Weights of a small mixture-of-experts language model, trained from scratch on English Wikipedia.
Size: 12 layers, width 512.
Experts: 32 experts in each of 6 layers, 352 SwiGLU neurons an expert.
Training: a variant of Muon for the experts, 1576M tokens, 12024 steps.
Below are experts of layer 7 (counted from 0) of a mixture-of-experts language model. Rows are named router (the router's row for the expert), gate (a neuron's input weights, with its number), up (a neuron's input weights, with its number) and show model dimensions 0-127. Each number is 128 + 24 x the weight over its row's rms, rounded and kept within 0 to 255. Numbers have three digits each.
After each expert's rows: a language model's description of what the expert responds to. This comes from a sample of Wikipedia text that the model never trained on.

# expert 22
router:126112114124137148136132117140128109120173128147155096089119167153131113104119103136122131119123134147130138133155122104111130104086158116154131111082137141140112105145155132161144106142123106164116170155112157163108069142102114160081158127155087136149118106094162161119120066155145094138150123192124126099153116106135102121107082140156149159135116145144120140142148190139133106149109
gate0:127131108107113110157152124136126153141135113156142149137125096116157123112092131135169081128137124089132116123164098153106113148128158201103080098098127124079155148153130160090112142154143122115122100098114179117097104118093119146163146141083134088103143095099126142120168140162137173103121147120123126117108099132097117146139106082123130162163095122105143113087136131143099086127072
up0:105138122122121129151115138143150142094121109131141106110155154154116117189126124148113133117156125116161158069117140092096121132102139097159127129165132141163128131130145093126103150104160104103117140125101091150116121098184116117118107108163167148130122149119144116156099138150147147141110122126119141122134114140137154092119129126132123125114158127107124118140138148137127111110162
gate1:128154113111104137148126109115115140130149136090092106100116143079166103088117093134138096155126144109122148120127092108079149143144149142156085103135095132123150106107123129115123112131073121159099122102130102097139106165110154169094104114094120139143125101144126127098142144133123121174150158113120129082182126138163143113136151095104127101168113120100095107130123135127156152123146
up1:154164121149107214094124084095122109119163117089133107160126154141164134136133120121169148113135133186158133128122150083096130111148142138121098153119144112110135118129125068191123148125112153126145125089127149114110125155113148150089127091092120117199115143138123110109149119156134124148100166142092164156148130102129134110096123080099127112114156139115084103099131149187149101112129
What it handles: Time and degree adverbs. Adverbs and time words in narrative prose, such as then, later, often, However, and days in "two days later".

# expert 2
router:136120115113138109143145101156105090176135120130142139096118191135158125127120137129078174106152117156143096114121112091116143112104147170122128118122121124114109155164143120110101178140108130141140113114124140139123127106150088090111123105072092126199125095131140179116121117095105137117099147164115110114165144132074162175155130110119112162122141101170099126117135129129143119140097
gate0:110122143105134105162146111083117166136158153147095158123127136133137116098140170105119125120136131088162103108188118141134130171127123103165115129120129106122152149148130131132135141115161127123112122119124173152118142081135146078097125128137142092149117130101155104091131134154136134105168146092096133139092094113079123133097139087124105150175127134095102094113077132155156085116103
up0:142151124097116114130123141170111098111119101101164091185123146167153173153125150113158111098135151151111153131109150107051103111150153108135121124132135121126129123149161135109152093119140080103150129124114082117108120145175160113143170114155168138158132123141156146126099167086120149112132127162146192141144135142143123083090121125157086105119119142114097152140160125106115121136164
gate1:167149152082084104135148101119115133140140129102122112143123155139097163126163128112090119136099132116114167136116121134102167111121151125184140109123126128144132119114125131096129155122082090140133095150146134172129143148146126142151115155111134099173131081147158097109159146110135146149123139141108092111113098186135115148134129127117097156105117120135106128157153137141142156138148
up1:149128105166124175142075130141183150111123072097126156139129122078141122142094130132116122138157131116112197103121136102116111097150094145108131145140133103126128113126162109157127147114141121174129153115105161116123107127117148104117094153145152129170144149165143113109095119174120154113166128107080136120112120112176175133111125126123101149112091119103105080159108157116117128101082
What it handles: Infobox field labels. Line-start dashes, colons and field names in infoboxes, lists and taxoboxes, such as Species:, Binomial name, Sacks:, Recorded:.

# expert 15
router:117143102071112103160157138134121174117089089104145075102110112113103116152093170152152085145163129120110155118072131100114121128107132115112131118114140132148127110134157070134123096128119126115128182131150109145111110158130100112123138118128124168110140156117142137143123104138164143141120124180179142105156119121096095133118085128092149142138125140109117085139076126135091105143119
gate0:156106078126108128124114117092089112157148156124138120138095117118154086058164147078145105133152132072096156142099116125142158118155147142139099095112163106131147091111114134108117156130114124110112078126110159143160091126086134098138133186081151106129118092144132093086132097174123175111120130119079139111114129152099120118136133128126141140185150120105112114086111117146135091137113
up0:141153159122088121117143125156105120099139111134126140167144088135113133175117107167153137110137121141121169085134138113079189137140097119121126149152102140123102142136115164130130165063120093113134131120114117136142172114127130129106151129142139134140145172131105134118121132137177117160150141140179185121099112130148135073160135114120127105100164121116143157136120125127112157080171
gate1:142156131129124148118066119152108111105120100162119150123155150167133118136147121144164104143160144098104134165089110119123152115153106113132095082141118090140133082093129098095066117111078156136120105125116098127119120161141144148137112150107129120131163105140182131138106162105170116118191106156150116124161121119133111103134136094134131153162107114129103140139129082151136158099174
up1:136132105123072139110116098097143155131131145134123165098163132111160128112131132153120153135139166138137111127165149124134105115173136177150093180128113125130117131140131177149125123151133132141089117081139150129125111111106117134072069141153107142126084150122082119079160152145105147132129128153097151125114130100109117133118156127113117128101088133094148099114113169113120084092129
What it handles: Determiners in titles. Determiners and small words inside song, film and work titles in lists and tables, such as this, the, same, My.

# expert 0
router:111168114154093137154158108179135165142157106118161138125150143137138100164101117156140146129115099144145171134139121129144113146106126135133102086145132095164123102140102099127126099105135115148142110125145112137116148129150120160104140118142122145144122106143137143130136081129132128112127117141106130092103144074112084099101137123168144121180156110142118128160152105140126115110168
gate0:174181109156131115168113096150088083099122143161130169139150108095122109126105190125125111149121137110124111159093109149131143089143137155126114080113089140086180116087097137111124136090130086135108078113125143144119138066136139122136133134113149120157152160100113118137154133167159178121122137123117128137093137120113096106150147121118115103135113106095130106097102098123153107116138
up0:108143135155122117090161146147132147149129139126173129128157125156131169156145133129153147070136139142131156116125159070115096123097114091153141117147120153157116198128148151117117147162155110115153134110089093120151116133143131100082127133155123116152106121122171110136147125110115125123143132135150127120163101141152159119157095093139131130121129116132097127157148127137105174134188
gate1:121164142125113125139126117138123127133156089117114124128151102125181122119139115164132084152126107095140115152168089142122210086130126143163101106165105133121143117134154119133130150099126113191127144164123107138130108154177141169115114118124068117134147072149122166115126063111169118124122105129141142083140131107105140114150151131134166112155120145105119110145095114160085119120145
up1:119109118118140165125155112124135148148120122154118129132123135099120130152103206121145206114116140166105148145134150102109103108121115140087148179099109132126146135124131092159143146175148145101108092133128125153092103102175159135124068112113148136101138140128158141099135146127145143122122136110127159125126101154133095133165137136124154152114067112156143122109106082132161101080165
What it handles: Short name/word starts. Initial pieces of split names and rare words, often single capitals or letters, such as M, Gol, Don, gall, C.

# expert 7
router:142140145111097082147141110135115084126119124114132126116154135114098155105127137182123124150120113134159128140149107048097129143113146170102088144122127137125105126141124078150118151142173079108142132147111106170110164113113097132126139136093104103137084148164130171127108105179158143137152138133145114137139108061076149109152101114109136141163155159129073152123136160182126082078126
gate0:133150127123133133131123150151161121110185157133129115107133093089153116109100161128121096135131096060118105104151159119126140160144162164121131154132084128109125160128147164126124118114162126102125089123111138130130109109138146093130118171127163133114077147101105125125172110160161182148134174075104150145085122097112155132153129100118109136165130143103127126062115113206176110133149
up0:124148109147146098171154099151066147146132134115135112149140142196120124138164086142154105154127122145145165112102125116143128144153129099159106133130153130157139111110135102119104114111153085141122108128146083125135153099170114168113131124149111126180129107170178145133099136130136130093139134130131133147178094115153074102105124127131125082131139132115126160128138133104106119125141
gate1:154140122098131114135135092171136175159137078077157133129135120149140139135108105140154113156161138167154181136140058154057166104125142116157132103152153110155173095163106147137131155149141116158161120114101143143132102136104156133103091115120113111110114126132155119117142141119125144151119189114156115101150142096164131130137096085125150127143137192142123119121151149136132183103128
up1:110133132165100198153183088134128190135143077093144173113161160098164111150127139132113173141087187148142130150105120107125073142173100105108150176121109150152139106127123126156101142145132120134138083123105149129116105156127147110107107113105145110090152164149155158106148142147127153102082140140164121091098138131112150129098160111164136124100133134119067098128130108123133107082126
What it handles: Table cell separators. Pipe separators and short cells in tables of charts, election results, squads and records, such as |, Pld, MF, Loss.

# expert 16
router:118156095142088117139120140150113132153142133142155124097146120134146099098132182152181121099141106151159118179155104046126133147080153121101162098118150144155108132117146131143105116130135092157125132146126138136145112129136132120114148110119090141166128147122111116138138113158159151130180116152066142122137109118091150157131100123124132128142141130106091133146129150095106082122111
gate0:114136095153148105107126120176124112110096131111112164113089094099147109123122165117103145176133103119116108090145154181088120141136128168142129089125155162135152157143122188128149122122128129123140125148150105160137101160136105105145159128112149124122138148074139143075119133132178111123101093117108148104109130082108118099133158140135138104164144131134128107102097179152138099141074
up0:147121170108131126134131170147104137117132110094126113147163147199121150114138108154159138089133132139113160132147129049125142136099100112143140166153100133163161067120168108134109148078121082155115092090092129109105116119127109117093117160131124103152143112137153125154090104080103152135138139104132146104139097160143127106140103122134125159135074118139093144113163132134137144081155
gate1:122144150133116128133145151151122148121152128113148120116115139122108142117128135119135105115111149127140145136151096106104133127115132110166136128106142097173115127144092124103160127116109131152116128126159113113122110116141130128124134149104104141112131064125150095132138134074129128137147148123091135105110079146158117110123116099105181107161107147127111141146113147104069125117138
up1:162121120160094142100111137120120160106112085108113147135160196111152168139121123126135146114106123170159146159125138117153084136147098139100101141103133140115161126084111079147129112133104121129135140129127115110105135149155106111103076168112112146129134156120117122127124177152137154132114138117134135147095101135144121114117133179148139124084116117141098079109136169121117136112117
What it handles: Main clause verbs. Past-tense and participle verbs after a subject or auxiliary in prose, such as used, took, began, located, partnered.

# expert 18
router:145160110080130122136121114152138138115139109116159142142112121157138121133124136143143159099183086152161144157120138087114110158079167101138077122124109096135102131126100141165127143105106128098139135131130119128132091110148107111126145117098090132156174111078110107123152109145096147091142099188131109129125131129142142121096104150114134145143116157104133153142153148156132131073089
gate0:125141132092144116129115113093141154142152172111133160152125106100095085109098138128169105136108140091133094106120134146053126177167081148146073120141150126139165111096138150126115159112106094090113095141109145140161130128114104099146140139127122092120123101126131157128144124152137164131149120090109162164120133106098106176115134103193122150147114111131119116101088159166115137108114
up0:118109093156120133128142152173080148125103112131130089140167148193163129127110167155142138099149109114130131076138149125151098079135122098090123122135098092147142122125130150138147137095155115111121159128129072119132148109151124136114125125171132136149106181164112098100109141125158116107145169141136137088142067157136094093162123112126128115112154120137122086155150123122123105131154
gate1:160138144137116102102117115128068128144136124156145099132146134157138084098082124131152084153127125127107147117107094188082159136126110120164147097142106098128174117142134149105121107098110129155134113156125121120086135121114160112132129153091118086184132093139143114093129113088163101108148120129140111106158098117133157135126071146104155069123126171104113123119120072122121132147136
up1:138155096120153163112134126089152143096126109129123132078159127066132115133103133180121164105077129130133159140146177111144097135128114126151113167132106119119136202132142087142118084148149166121148144075087130129116124113117157151109102113144093131081135139131125122051118145181118122118140113098117167130157108073166107110120151145090128159109081103112112072088167180147147123065092
What it handles: Word-building stems. Stems and suffixes of common content words in scientific or technical prose, such as oxid, auto, red, able, ed.

# expert 8
router:132151136132117149160119125144132153160134133117162103099125148169128143131115158158085139131148109161121143183125140123090110117086119090126130106119128094149134097195105150169179130157186128091153113160134168121093114162170137122120152136114120148130146141132134098158151129160141113115108133187118131139119130120139132108128122127112100162174148136132096122136150159158092095100120
gate0:107142111157121197138130089128121126134146121082152135152110157112167116137095149135113169139150117103113130120150115120123169185157155103096111070146107113071164123150168155134142134132078096135134057123129130135145132087141124111099153146121139098142137121130143144127155136150108166167135142119108118133111145096075095110114151134181117117143111154123098099086088141135110096117105
up0:150103143118093154115145166142120118142087148135143106170122135159123122149164172152181119158151176131181147125149144136113111113133076124121139166136140116197106142147103146116096123104143104141125158122123091122104115123166159097104075112151128133135100162125138111138102141096145141120172124144158165106113107170143127132085150102106147089158160083057163164161164109134165191125139
gate1:132137108112124089136140107083102155183120126132122109120105107107167126105128160095101084145108121129138151143155127142108083129170149153147122087149074125139106089102123142109096160151099132128105135106145140073124120127129147173095151142123122092147145100130141092144106144123156145160164127139128130117145114141147153124148115122155136141120138156091121105087095128091151136130088
up1:145135110170141120090142099102120122099115090112101144141107126093163131160098157152121187119111160177149120133165139117104114092166093123098115124127099110121170153125134093127101145110135135101127121138104113108087184144121117120065162107146098112120117129107115142117149161168140138086140097120100117113096098148145139099111131138116129104106151110136123087104157150152176104118127
What it handles: Clause connectives, qualifiers. Commas, conjunctions, relative pronouns and degree adverbs that link or qualify clauses in prose, such as but, however, which, very.

# expert 13
router:125106146086122081165103093177128111145148160122187125103120170144114139120114144137135152109132103172126144117145115095138130162081169158159140092103155147125109102107175103143126106123138082112133146154148185094153115096105102116091118123098107115145110124119127151132136132142132146108117127134143161124155145130098161093151096123148168154165113130122133140135108108182153098146097
gate0:130124143116143113146135134110111131120149148090165112147137106108126110085119157127148097073121115106158128118093161124071141154119124123111128122107115150081151124119145133117139111084128096095158116096107104131129171124122138125145137126151167107133125128082168146120117120183152170140125146126138147104094170088129099131118136121146165082164109145104127098100134123113118084149100
up0:060144087160076144111097151153108160104123106103127140166098142162128149157119117129138145155121135118132140114117148098065122115150105162137137114172132110145119144125137128110064129121160120122129107119108100122098114132146123115107150119132144133148110139135111100120119127120115144145131115115175139104142093172112147071141107159122098106104163106138092075151130136121091127111116
gate1:124157115066131139168145106149097120150140152128136139074162179118156152151174128143125085176130153183112181114156103106100171131116140144148136099119108108091135099129110104141108068152116131141145130133159124087114114147143143159115132086097126139142153100166182053130132145132125118101136148119080141093115122141154123156170103107114136146124149130120087110091140136088148145108165
up1:137137078147109151165139107140093110144114091140128148113097125112151128112138113093121138097134109159127160136139115102104119093104151129103101143107106114104143089147122141169170105159108122127150109100088146129162088150144122126118086081112105123143128131125130117131132155146163160115118072075103141159088097113149167136114095141105131101072122145102094090073130152162190138130165
What it handles: Line breaks before headers. Line breaks and labels opening infobox fields or sections, such as Personal information, Scientific classification, Succeeded by, See also.

# expert 17
router:142149109148130119131140080102146123159152152127156102094103139145128138160129147180159089171123128164144149134145120110125145152085142114176124103137116128115108135131154126158124128116124098104133139182157124118097140134133131125096086151065072145167107131093121131158136095148120112083138131144106094087135128116075139038159119175128139172117127128127087091165083135125132103142097
gate0:114143088104106133171147108138162159137107132112132161062127142090128138110117195123116127123122123096127146125148121136164142157149135136087142085127105103118148115107127101125129136130129133132139071139126147107126162128108129153130100173117156122134159126128122151119122145137162159129112130133065088129110166084092120117129144139129097143128090119132152114119103153164130085159073
up0:106090128180111143107134126131111097090119106123121100152128099196139129136136097154143141132129122154137119116139137107089140134092093124166097172085144125155150131101144164116113145128150118120166128097126119138122126123176127114120130108131098137122114157095145131127110116117141136124115132120142161115137098156125122131130145096140140092099195126117111143148152114103128168102173
gate1:141123127159106117128118068105122150162137135140182129123115177135103141117142139138142105164100147096147136121107121107120136132141122143154097095136102135127153100151165126156113119129088113136125099150088134164110146159167120156119126120126069138112140153180136115102130116088177091170155151144136139100157105170142091133099075129165144117144161148088121159132110154109109151105138
up1:149127104160118133090152109080117156137131087139074179114100146109143108172129142169119160132116130131146115117112146100119144120144120148098133139150137112132087123165169131124121089132115162126129159105109140132125139114152105132093117154132083119127142118161155123085142158140119144113105099157150152162133111133162137115099143110096125137114122118166139120116101127158163087109112
What it handles: Determiners and recent years. "The", possessives and years such as 2019 or 2024 that follow prepositions or sentence starts in narrative prose.

# expert 4
router:116156114112136138147134115148102142100163142089146124124100130185112125142136178135145086131157093092187131123138123140137114170101134121094126088151138111115109129159114146146102117119197110140101173153139109104115144158120117141121139172088089156116139129134127164133104152174109142133149137123106130132165159128133128118117112148140120145156139147128110121186128129118105134165161
gate0:140165115135104122130115101165125142113132130098110153134104127084136121110138168139089089103113114112146105123156135114145154172113170134159115113147132135151147103135157162090139148154086099114115072101174138137127102105118125155129134178094122072149128075114118109102095131167175145157144093110103149111128104134110127130153138146122146146178158122142125121101131125132124100136102
up0:152118156137103155164138200135124113129132107145131109165126118178139147137116110150136138111157141129127124118110127125088157123132089137139157155138113135181153192112141141136120162108146143101131112081082093076101173120169104120127150099146173134169123149111139138135088111109141144082154156149112142127145114122120089081136144105157161088123117126114135148120142145122144152128189
gate1:148139138131114082154125104149109101126135135084109125127131134147143131122154139157144096135132146120134130159128117116051165076125120142160100122122108127127102109115115142137138114136101131152148148170154115134089124158175121161114122113081112127113150058123169139132124121140144125111114185140108126093138096130111116167148112124140117127116126139125120125119110131138107135116116
up1:154142124132109164129140094112137155110074085154093130081155134055121166119062136130130197139127119131155150150153121131147100093141119118151135170135132132073161158132128100118092133133109160162131154130116140130126153120120120141118111136170080155178115122145144134134131126136129147140084096104119148152144163120130134106150152114092150140070154093129094108159125150140138097101081
What it handles: Foreign name pieces. Word pieces inside non-English names of people, places and teams, such as -van-, -berg, -tz, -ín, -ón.

# expert 28
router:142139123132114126132122111137145164158129129131176092109125131191144111140091132150191117170137098143099140151059130144126141101102140111121141109103128123142094093145161156139135168125134103115131156168130068121148073128153099117074128155148127147152104089121118118109149118169133109102124153142106120130147172088071117132097120120139154162123104130133098128112104167118126146136137
gate0:088186119113131121161154098132116150120156149080132153107092110082148085107133146144123079160147154098126141129140066135144131146147168134135152117158117161092122149108108137137110110131129097138132075115150133134125094093144094119101151166128165075180107120131117106093088140143211152120130109115110110112132103117100112145112151141148127135151087127109118137108103152142112119117094
up0:161101115143091136117177152144134108106111119120157149164152136163121105144124144117143128116117135158158152073142144083099155163146097112145161123114097156171111122144179150087144139122146088118156088088105087132120169106139114119102086120125115145121099147150183123135146093095119132113120133126134159155115127133158109105119135127122141103119150103100153114105142118100138153139189
gate1:123149114109135080142125099099127121137148136153149138155130124107161099117131144118133093160120171107125150142109086144120143133159124116132146116123131119150094123068148142135173152109079124147151123135111133133124134130138124177106127142082117129113138080156152129131101129131136165122144154097146138075157114130095127141187134106092160141151128177141093130116099142112164118130128
up1:148133094123128129130117110119090130091106109145137106132165147093124147144147121118112169108105118148129127177122137135140128139131141134109104149154128134115134153140106136143092129097143105133144125109100091097128138147156125167140115157113090124108122125130115105125130155179165122129115097135094127151088108136120104128131163152105149121093175124128060064086182151156186112128120
What it handles: Copula after subject. is, was, commas and opening brackets right after a subject, especially a genus or species name opening an article.

# expert 3
router:125123068082112132133127109150115111178111137116151102111143110175119125174151171145148120110172123123093130119116130094111182128099152137149114136126174079116084107115138140090127133106128114105121143180131106150116134103134122113119137154119087131157132112138144149140143094143118169140139125126101099104133137096108095090134122127137162116172147110132110114125143176153091139118125
gate0:118136096121121100181105093107137157142154141122156128124089132098153111075137170113114113133125095070162120128147128136104139114122151189129106095125107146129125122087133144131126138121114113121129100138120121078105106154126134120118174132105139105161128115133103110101131114173186114102117103112085147116113175087089099097112123102130091138179156146115135084061131139156126145150137
up0:125085134132094152116160165168130135105134131116147147188166116157105128159124130162147162103113145141104140109114117128106137174098079108131140117154096134171124160153149130126092126107174140109111102121129124125155149126175105121129114127140171152136151163144136116145103159134143145116161176117142153128137071170154105090113087092132127164106136096126137133145126127141138126128142
gate1:145141105109090144157123078114080079158119112149125132092129094112137114149158101117147083137143115121139134137068071153135134135096160119143134105147112132118141120112141134146147153126100096150143128149085128162088125150166181146116103173111084125158127085133118144127156124105163095176161163133136110098163105126182141118133112105108109106123152158145111103131108122135115126110167
up1:127102105166138169135135107123132137108114103102130135121211166098122130141151141167151155115115167148122162133143181085123115160171120164105125166118150166131128184152135094114100111149095133120123112083116116155119108140110112146089114091114093136126108140143103120079106152166142147109113095117120115157152111122130101082132147125119162142108081080122146113121148152115195112097117
What it handles: Name-joining pieces. Connectors and suffixes inside multiword proper names, teams and titles, such as of, -, &, field, ville, Street.

# expert 19
router:118128092118124105125138122167128113122143138126172083091109165121112097162155198144154178148134093117138117136156163075111151165094149154111115116118143160112126149157143144152129133115130104133127135137168117169130145119124114126075124145117150127149127123099133138124131126202126117115147109159126120116116113135111132164136108166150155134147158082140082117126134131126104069130145
gate0:129143113162165121153127116098140115123137130107105134110132088116122094091118145162097101159124145101153155102109145140127163136104165150150151111122081073112149122107113122089104160116130098104127061139106166129145087102150123128110102154137158077140124129116140133139162122172131165108147136119098132129084128101133099120098133114146151126138142143114100102112126133146091108104096
up0:067116102143100114144132142182147152109125084156160100123166157172143132139134122143201136094149133124090138129138154123060132146136088113095124135123173159158145139105170160115144117147163115153152151103129106151107126110138109134115145117172145169118146160109157116116073155132138113158137133117164132156151115130127100098156142147123125091128118101116104144139114108132147153107221
gate1:112130137089138100136100129172144157153178091128138109109124119163161133138131140167122106159108114156138142116125089171117136111154120083145159088110041111089128133156136112096138148137092095176127115144132125116100131145158167142155158125104142122124169123170156094132092159084148112138151089095129139092114109099146159133134128088133153117100151142104111119120133131144089162134138
up1:157144096176128125123128136113176120116170100108115133125154152133144134131143149152144137141112114166123142153117122157147096163142143103134106126139093160105131132121154115161141124098089134131103132128083140110126124138144128109096134141137078111142175156169106125112125169156145168107115114117130121129081110119132122116103136120132102138045146145127134106094152188143127116164129
What it handles: Section and table breaks. Line breaks ending table header rows or paragraphs, plus heading markers ==, === and table rules ---|---.

# expert 27
router:117134092175114144135141117146144134101177099108174098139120112154103115146159127168129134142081128123178170166125139088104080139064165142137148124131162116144114112143134116119137108126114122138121162120166118174122182148096086121097119108117158175156151115130132128140106122129115111090119147186107157126122107101109135093136125123154108118153120120104121117140134162155117096134131
gate0:108149103117089113153086103109144121135178125130152133128114120109135119089141162119113112162115141092188108139147102140134122153100135131120069114131144120121204107106151139117125114121103065114164069108147147127119094124137118156137162132118112136158133116095142132084116133172122162104154135100122123147131128109093100098122089144123122152174141158118109137093046110130135101132094
up0:144131116097131132128135111149112158081121105143138098157135122184138106162092108124146137127148110130110145092141148101112073154116096138174175167095126117152120138110149119134097144110130082122128127109078114122109136126178169091121107112148185140141140123142097143178120136137143184148150130135125170136115096178123156104138126107151134117146129104098123119150138117144115143098152
gate1:124143115113148133105129113143101120150117129139126116148142161123150117147153108125150098180117130159164165150073107146053152129146123122156146119108110164126101119145122133107128108125095121160117048157108121148154126155131122165098110126144102132134166100187164120147126115127146119149104131110155146118151143122115159083103114103155134113150115183128102115160147131121147127120135
up1:110123121155149134127099131117118126113095085161179144103152153087127116145083119169172154129119134126147089153138135140134126129130100138104130172160128121105163119144136121119154102178141141125135117108084116136142140132188145156102118162160123124148122133147133119097152152169163133124130105101152138173135118094130112093119133166138112124102117130115174076143136184175130103071108
What it handles: Inner letters, quotes. Middle letters inside foreign or chemical names plus opening quote marks, such as ze, p, é, " and '.

# expert 24
router:116138108100096111158156090182140132152145127133202100127128118146101128129074200129182097118138130126147159158172141098110133170136121066142097111093168097140132134148115089165139117119144092150127156139134147153100088134116159103119147151125132149156140120083134123099134106128122127088110091163141162081136096088104119101140109138137121150181107135117138100133114146134129080098116
gate0:086180128145128137106113103146115139171140158090178095118126143119135070090113165137115152099121123083144138080154123123132152129161125107094143075120119130113157130129158143131125143130127108084143097137104099126113134140135138131113149142060126096100136113095131153105137076167151141117157149163084118122091157128079123088150144123151124094134133177084140097092082138160126092150151
up0:118122134102093136172144169154139136088137122107110136157118094142116193164126133145156101143130124164108129139144146099091123133070134145144100143146128139177121129123144134095115101140121080133127126093088134140147149097136138123111138091210178122198142142124148144124117139121134151125095143050144145090170091173125137112150125120098140122120112126112118107118146109088126172118143
gate1:111157134120144118135136129103132096158138127143141101111131132131151119126132088139126075193125146140123131120148137139109158129178144130137132122112099093118108137128118132137143149134055105155121136127112119131143134118149120178132117149037087125149159109159156140081168137099109117101144122118124085127103081138146115141144149079152178114106167170080124182101124126128104115110139
up1:081128141182141191135158133132115121123125116153146158122081131124111138153148164147112142115126121162145129152120151093182163144142151175097116154125143119150125136113120131194134168141140157126150114110123150161148118131139121172130112100124100119141145093136117168105130152200138119085126108152189140142093132120128089118076148131133139126091127121123123157117137136126137119096131
What it handles: Verb-linking prepositions. Prepositions, infinitive to and modals right after verbs or adjectives in narrative prose, such as to, in, during, would.

# expert 5
router:130132136132112102190149131148143177131128107121126135088077120168135126127081146153159127139142094165139175135185118117123161155067119123121139129119145133134075081123160074100143165135160152143122135143110118156163124103090135107096090124114098136163120157128130142128126075124127129069128069119119132107142138123116136096124109119172120142175133130119129120128132152170139145150083
gate0:162141083152119084118156114124101126120175160100102103113038072121169135079143181141121147104132121078133135101124120141111119163105109160140110124129119148156139126132110129126152163121099108125097115119140134117189088129135150108150106133133140107156115164125111102108129105173099114117140137080092132135111160136111120133120148174124145149168132101107115139102082129127125134126145
up0:081137124096141132157136108166124136116089143117104124146121158129146145165093138143165130097145143120104118110140163080103145115116140081156128144138095126125073132105170132100096115122137100098123126140108135107150146111141099116084131125153131106149088134095165165169117132138116120094143148133114143124186075165117127117133117096129126090092104139117104109155105140093175129138176
gate1:174151164148123110120130105136089140130116117099139138139109131148148122147127124148163096173111123101147174152126098145075153093122149127160142140087096140108121132130125130085128152142100130113149114117108132097111133132141130157126121145079065107155105124141165143097128124122149096135123162128160141095134124099112131123134084094073143127170128180106140111142094119109115174128137
up1:112148093162146138173128148143138159133128142128092177130138135096161133133119147120117131135119144140150121111111181144150114169124119138108094103111111134133145141113105134174114106133115148149155158123106163115124135115136157118104119132112135121138161104090105147106128172115106121113133129127139188162111077145115144148127146152133130119095150131115155078149099107182130122107132
What it handles: Location and direction words. Compass words and place prepositions in geographic descriptions, such as south, north, near, along, "in the", "at the".

# expert 1
router:160123092103118098120138129137136150165141085146131113098157111140103073105110142155121139122151079139156134112122141100091135107066140170121071123111157132130080110167128122113186095121125156085145172161144121144128102160123158143130122138109085158122122115130105175143126136144116145103123152167123091133140102088098132109160092158093166141149107140110098124171114178142115106111137
gate0:125090120121129124149118072188161121137134127138114158114083094124144099077093185127118121161124135101131100101124142123102154130113106175099143114179138098099132146119142164106128129117113118079136084128168120158107151125154100104132159167109113079130135128127136131084145130161156152092152111097136114176127137111137110100120156101132146142145153143112121127101074135149150093133120
up0:119161115145142107127156172127107159080133167119143122170117115181114098181132094162115145124183119187110153096096144110090110130100125084153116148080167117150141115138145163121139120144153141149155126109123109129138158095159153101104141117168133134140129152131119141100099113099134162115096094156091164127130106139125115107112099150118073134111129112111103093125155121155100178107167
gate1:117134135096142115153103105099118187127154114124141131164141119137148099130131149178141104174076133133133138144129101104080164128132129159151123074101112134120119137107118125098149098117092142143135122119124142148135121127124150145093123175069121119172140096153126146084119119120152109146111128090147138097119131136165142118154104147134161158148101156111081133137098129152139129125163
up1:137098112163125113119158098113126151133107133134140163093157139066148146140099135122127160145156123156161118132100138145098082104134097143091128152135128146128144134117132107155102100136142150147116090115175165118133116173116118138139076112152124109141126126128120135124100152137120106094137141170119132143063161125148122088107151130117128122120145111102148117120113139132147109108169
What it handles: Numbers and initials. Small numbers and single letters in dates, tables, citations and model names, such as 3, 20, S., A, F 27.

# expert 6
router:101127125097140086166134116126174100155130134142099149114093121119123111139133089151126118109130142143138131151147118114088132151113170140151126110126172118118136125123143137134108137133116113142179136114170149143128110083111139121096098129155085139177064155149126143166093096149137139120148120124093144130122128104102103133136089127172137162144145116151131118144139121091140094166093
gate0:119117105144159120154094147142146093151141117123125103097146132103129108074121184095151101137149124070132133126132110122112102183157133136168140148173126117134152123109145163126140135135120097123112104122133157131102139109135137124110108154110138101130070176096126131114116146155136175126148096127082089164119134102072126152167131099108100141180127124117151122081127126137102155133115
up0:083142139121114152080138153139097113118128143139128114163108135207135146172143139173151149131128110150116166102133127116084140137119091143120124090149131124136106166164139164155080158090162104098147124097114085138142146158126147095128123106133161106126163091099194132120160132120131152175116170118131161126149112148163147088149132126163125116130153108125077118170139123123122145131150
gate1:150149097069131118160159136132128137125158111095130130068119124139129135125160112130115148154157116085108144115169144194133146134159106117127137091103132124129159181136127121120162152151102114129136109125106118110117111140141104164107119130133120116135168097161133129107095125133138123081112164088087139124162077124099134128135122093127131146168123111131139120159135095147139133116129
up1:135111096181161133123098084112130158160132073156102153140096123104166154168121148133141135157117098163140157117126141127135133109144116172125098110141121139152136123134136105175138147134134150111147095102132145128132142161135128141094138151132133138140201144118142135151131123146149140052117143131107144128108088139154120065116118124105095148095104088098114114152126126178162121135157
What it handles: Time and count nouns. Articles and nouns about years, seasons, elections and statistics in record-like openings, such as season, census, age, a.

# expert 10
router:135139108116131095165163083126125147133130099181155129147108134154099106092159147198139097134099094124157137116125092114081100133138168162108140114105209110139092093160147100166116141131123099136129170145158089128139141112161118136100103133111158173139141131147123173130095130156134109107135146165108107098154150115152132104104131121137154151180162157132119096111162140154148114129104
gate0:082143140147096101119113105148150143102130117149141113142130106082161122124124142115138117131108120100139098111164121107072111134157158130108136087104136123128143103159123139164158119149111063130116092102148181110114105106116150127149128164094167074136092099139141083103131120166171176162164127105101158135122155099079096145132166098124154145167125135121124129084078125165145155109102
up0:134129148124152141105165072153094170138123102111125105129181126155112139143160131130140141124179135123140167081116125084106123117131108113170127161145098106159145129122124127139119163136139121099182110117141092120122122114161161116061120087148098124125156144078108108137115122095122108064090158124127127112117083141123134121140133120149132098105127117091111114125103138125142096153204
gate1:113120092106131130150094177146119153114133096136133127108107136130133155083132155126133115118126130147157150123108126148092118057148139093157105124119092095115089136087145166146136134167096102134118097125142143141143144181160098116131135127079103111114142114166145086126149151117184104166154118112142153117129125127152153134121140105151137104154160145116145114141156149133119105099108
up1:174124096164132148150125120124120155153145084146102164136113181095145123177125153159119091114088083146133187099102127094140114127120131140149135178142099134124106167110136111125079120149123118122120160092164149105133142148145168128048113132104129121122102108137150128078127161173195114118109161132146170159127140112125125125122143103152142106106099112110135098118094123094174079121126
What it handles: Articles and score cells. Articles a, an, the in running prose, plus pipes and zero or one scores in medal and league tables.